config = dict(
    n_layer=13,
    d_model=256,
    n_experts=48,
    experts_per_token=4,
    d_expert=64,
    d_shared_expert=128,
    activation='tanh_gelu',
    moe_layers=[1, 2, 3, 4, 5, 6, 7, 8, 9, 10, 11, 12],
    router_score='softmax',
    normalize_top_k=True,
    routed_scale=2.0,
    balance_loss=0.00396,
    balance_bias=False,
    router_bias=True,
    shared_expert_gate=True,
    init_std_router=0.0077,
    lr_router=0.000844,
    n_head=2,
    n_kv_head=1,
    head_dim=128,
    vocab_size=11748,
    norm='rmsnorm',
    norm_place='pre',
    norm_eps=1e-06,
    positions='rope',
    rope_base=10000.0,
    rope_fraction=1.0,
    qk_norm=True,
    attn_scale=0.0884,
    tie_embeddings=False,
    parallel_block=True,
    init='trunc',
    init_std_qkv=0.0222,
    init_std_o=0.0,
    init_std_up=0.0222,
    init_std_down=0.0,
    optimizer='muon_variant',
    lr=0.00238,
    lr_mult_o=3.0,
    lr_mult_up=1.0,
    beta1=0.95,
    lr_head=0.00802,
    warmup_steps=50,
    schedule='wsd',
    decay_fraction=0.674,
    decay_shape='linear',
    final_lr_fraction=0.0,
    batch_tokens=65536,
    seq_len=1024,
    doc_mask=False,
    train_tokens=288200000,
    steps=4398,
    dataset='wikipedia_en',
)
Below are experts of layer 5 (counted from 0) of a mixture-of-experts language model. Rows are named down (a neuron's output weights, with its number) and show model dimensions 0-255. Each number is 500 + 50 x the weight over its row's rms, rounded and kept within 0 to 999. Numbers have three digits each.
Before each expert's rows: a language model's description of what the expert responds to. This comes from a sample of Wikipedia text that the model never trained on.

# expert 31
First names in lists
down0:552409412525467466487569582458532445552529585418437533454503450513443471450507483505506515485539498471432532454511360534492531434589427499438461509498475493438549515420554523470535556526419549555557439454506519544572552529504509441488481478443480429466542482445367464544497599512473405536553488433480509475502440457525544453509475507387398548566542461447554519495546546523570484455561369509504460403516542364494548526465515418516532467563483577465486484467446625470526424474459522441472537470458485503454583470523472560487478528558464472511522445467486471443510549445447518548478507499531536515521537506413465524471587545610457569515462546480488463554448505492495429527550415538508545516480523385468472416437598510482458491571582464512559434425439386582485514496527534
down1:453596504520521453465491541471534554448501457493392462472593473558533535424505399416563490502401491500451556464475459470469461500507509421510498437517522519571461531552438467468535519457441498480497504487467502473572525440502451500593586414552608449502475524525440530466363494507444524480523491535558472513606529400462520572509491433561551440498504467414603465482550456534502414451527450618497497520455519549472562460554491490461548516515517604534495466530511538562529482548588504593501522512528524464536353508497589479501579508520543555516486470497529431571598509595508471524325498496568379462493513462562479483445476517567442547510534511500402506548482529422498542542510557478495582461547496449400528553467486486536465627549507481488566520471418420529429482535491489

# expert 46
Table cell separators
down0:536490516493500500490526497474600614546503403481442486473585469475446579464508507447492499514466452537529541587573439492438522434486499600476479476543500482553472527532526497546489551515561517563508446537595469455405517528451510432513543482507484530538452472427538514533377456483617474516490578488490565596604514502573550587480452535422486500533591545570501542528496466607439513476493483461509508454467421531497532495547587467519494483570508435629489561481413545513646497424470541534517494445563437543514541547477510532490495585449560500565563396542569524400468481413387384465467492455545533564575498457514551511528500536553421543518454534473513526538462528546420553513495500503482368554542459484514542416503423513628528484519539561456525484543511591516476531466467463
down1:400538562512536523424511483562453552504478478367450530466567550467446490518454550558486513512510424398611555522480474424471474558518519523451490442485505536453451441421529512517444502430518553469447600380402469457444538485505526496443596444464485465499604421518513462556520560525599425468490516591525422573518579631541509544489559492469458521441530518518512418498435524454481422473506479521478515515482575469562546549539425501490530474602385504568511604443514533458521540426492496471522475466463453490538527435470534505468555521463578523505498549512508508572567443522479412440443536463524465575529519474476426401513519514486505580504527483508408412442442491515475396595501505451525547502517501505552606622514424550482457420455483480443482520494527405514437455541540465

# expert 34
Periods and sentence ends
down0:398491530502492457571329448496493491462427378505425512562533538591488547374564484503506525486571486451442489479475580515505501546449498429512526553410522485486441573546505551511509542479473548533400485524484477479457541475542513475533525514539556495507600468487516426517523557483536434510515446457483465475476462478356539498504601544497470494518457465483481583424512552432539488502474575436545512513360514541449499595475431567537518528447504491410586477506508557553492594474462532557542549573490528441522366504524509461358498532488450558531585464490523601403510531424470511490432506446519502548516651483495491486399561501447495458500560452476573460412478515444562520546567498530498497541630523583491506464543470431485490517517478522543498455489497572478457527534464528
down1:416506463540453504554417527566443558439471589481511527509490555566513530512498490502426585502488484468443482438440449570424494555551445567481607511527454468516543429513432563444517466508494561466435462416494511490546531496535432573487507412560509498430553496536453490606598530487489445490509469508542477502506528555472471419459468411555425526442454452414535538578508555405476486453494411493516549446528537488436460568601530540553460487513506565422594535502433467457431562482473538447593512474537436570440503565465566407480574412471390516510449527476448527532520524518500561553512472520490489592441454529554423451538531461501483501502532538537524434586499522490412437587473467505437595550533491465481512522568461461549469447405453521615470537421663458508533454473486453

# expert 32
Foreign name endings
down0:496501496590449477512436601519528527448441448504525481487505572537551464520472546357386410539502436519555494489561520568500478489413542474563546557560543514415534515506455535496517572489490486542477514548504499538447488550427562479476508510520501582463499429552548474404432492444582385580549509633588552454470486524535575469491496592492500554494513448465412492505465532554492483394442537441574434510474514532558428420503490521481546441628563487450512486486507468586494491472504479499476483357527492420478451388425473537425461597495518517512486516366476541434493496420531468468427509515428542589520458620551510487474530486448543511525510454485538526450526541504570454440526463540520485507551554487524448428509472501531483468522452466508488557479550530402547610550412578
down1:502468586416471512495491554419512393492465553520461474407438399494466555553485441603530445450417505516586459529527496491538435554499425497496527490467542354473523582478555453567451493477480532494462561455476582447481499493432577558494458568564518532528479539470537583449471527555441457522467479571483568487423488491512577439523447519562472390411575465430504447547456558491583512533444507502431478550524609526500516595522534505496591469492421568432479491535475511574459478481499558499495501492466514419507547519415535467575485601484412551473531463446467475553485496426542421528540466436515533389451471569461462506484419535474510549456508465528417432502556514457559493490420466369407442387552461538500579437446512543567512528481513555517518503471432543514471482535416539

# expert 26
Line breaks
down0:508543543477499460477456545552526497507441550487511595418472501480515426537441470545465529534502527475482424471583522570505529614424435554549502504444483554448477511477485466474523391511536426388480427483548505452501600508461501582489551391458421562540495424519539446516496514523502502498481609536530506555411453440566444503535507415417487402390447439512453507466498524491522437554571456518478487487431532519474541422492483550474592470493512520400396484498600486532429457562468466436512502486441458472534500535490535513483525482518490484531566544477536542540538538487603504449445496439465453575456527541666593438550543480481588415444361515459473536534524409482493526570516498451489596555468494446547489512478433463553400458437528531534494520596601514457450453510569485
down1:465464522545391505498453500469539520491389462480464512508464516469454529578519488443537463466513456586493488468483546496465430537458495499527522592370449487428581512472612458475478439458438525385545489485606492573554444536348530513589399454486498470508473539497533501474512550492514456523525474564514512551510427548475447444567486445494584441484504496471576416431537567506480494504498492492520354515508562498458543513539543504550536449581540471482483507459450611440564472442643553519573448553448459509476531511530456525449526496462494475483501523508473431522510399547515512438488481450509406494532491401489541537405385517519514506503379520490460550608554445553449418465545515511602471493487433512528552484518589530456439484520559469532489541510488460482654523536437426

# expert 20
Surname and place endings
down0:466518505465516557507577413528443532543424514503522468498461535494497490506556475485453544444592518498503510529547432495472561404515510459483551390565528561488532508452522460409482565473364487462547527480504482496458540437459495563491473443457468471459552442411480415558510480495530514438475422471480503433484542528516510481466500564444527529519477408537444480409471497413563491483481399425467392474585519580470510499559421559543562487518582441458570446492480453496504605527520531518598490474568587502535576423562508534459524471496488481518415434484490527476552451513538504504552521493483532537492579514505563592498477518463513459565548574527416480560453514540445546461645524562546558581563481550559559491501508579418436514470538576499487533494354337475523620515446576
down1:560666506441537518517459489569528428517449449551417445517484495500573498481570587540491432538552571517553551514513554490440525549561516538533556535584518472507467582521525351501424423527486525485473510442563516495514532570556460529526567536499530500534393543405508523485424475523480473478531444461457475460531519519549453541503568537551514605557505414478483545431444403454539525554427459466605574441559572594543486435441452509543554514592435439585488532518526499542495512454582467565417591497457517489492498408563495433531543398484551446581510519487476448530404521569436475478542573452526430526490453526521560508593499415469533475503554487458617480527476483453523522495446523499516505449546437457492584532517535522537577571498572491500567549427462465542578493528454535

# expert 28
Common word endings
down0:451472529531528519439550548500485517561482600537597498497508517391429434526489528520458467496521523453509444423511465390486531480452502560461428358512514535425470404459421436434514493408471503413456490478526529473537473459553620524402513503476464475521484540485541496470468455485492441439454544565512454500511503497414408467498500587542490496476556450478546452598569444540505521460493508519453589453511524590514513509551552494493424506409463520553425570462499488419537515459508566480515414501510521513512519490384482482486588604440611420462585569529588495486433439522541495546485527456439572529443432438521518570566418519486425526620422506544483496461479518521449425516488526516441494418440386483432554420503547516489543489501484531484536416437430573393489483533462493
down1:425508547479504557517550383508445483556559582474490520446437490492523554429494579438516533444471487481443504513421459459500477428534469498498543473549372511431488530530569495532492450544546536564474533527539543558562441519468459507507587522499507454479478446581524441450484486546518537425495489439496518487571567545503445539441543530497550517459547467422444581535621483553469485544527529479477435496570625505375464473466468496490408432513513404512514487515574492592549417482483434413583442469469449406589511524500487535480552611500516346554473413441565500427523452549524455488461558456486527520491448495590488532516516478452586419480460485535469489420583579406554573434529506484484553438504470551440460573560456497526459384571538530516486493470527451463492456510555398

# expert 24
Colons and headings
down0:531503414484573505526361514427515446568518593535449468452476538470483452427376559518509587489497578469562463536474565555456497447567486522478506563481491565515534557564544514530445499471471596508444373450424540565522505544463574512437531484542591525442516442473432517466526461558554484557532545543458511545392462445494499546441473418471510493481487516510504473487469426654486454528496549433498405449532429486543559546447315447533526509495416493460488503568461484552529469413552510486548543503493435494585570505563505530519498452546599568523567601527518409473538532506500529454446453496472451488537519478534530588478512537484478462493484489487566504498556504500561636533539485483563528594506462437495455568470429552490452460465496442380543503496469515425489432444553503
down1:525595383430420528542472386431543562512446413403498522452474520531490511424513512524559508498461449477481417507448531543480380473514535480443587610473449571403560402500505505551522500464462542453513468485472479424482496488509517456574464440553466500379404496495494561460494540488580461514541450518433471480544455457505509489550529563495490515451544481505426507460505524441490445481557555484441471518485480515479589494422595494513491551427506506459381457413457479538500455656510466474457392555508521498491464530512487522533463507574618482527481495440476579563434490467540496526551452552502450525513506537484456445427421500558534630463490483423618565567604502491429503477529561553555479530448468492507435508497563465463475577522494521508422512512508405479545477601415550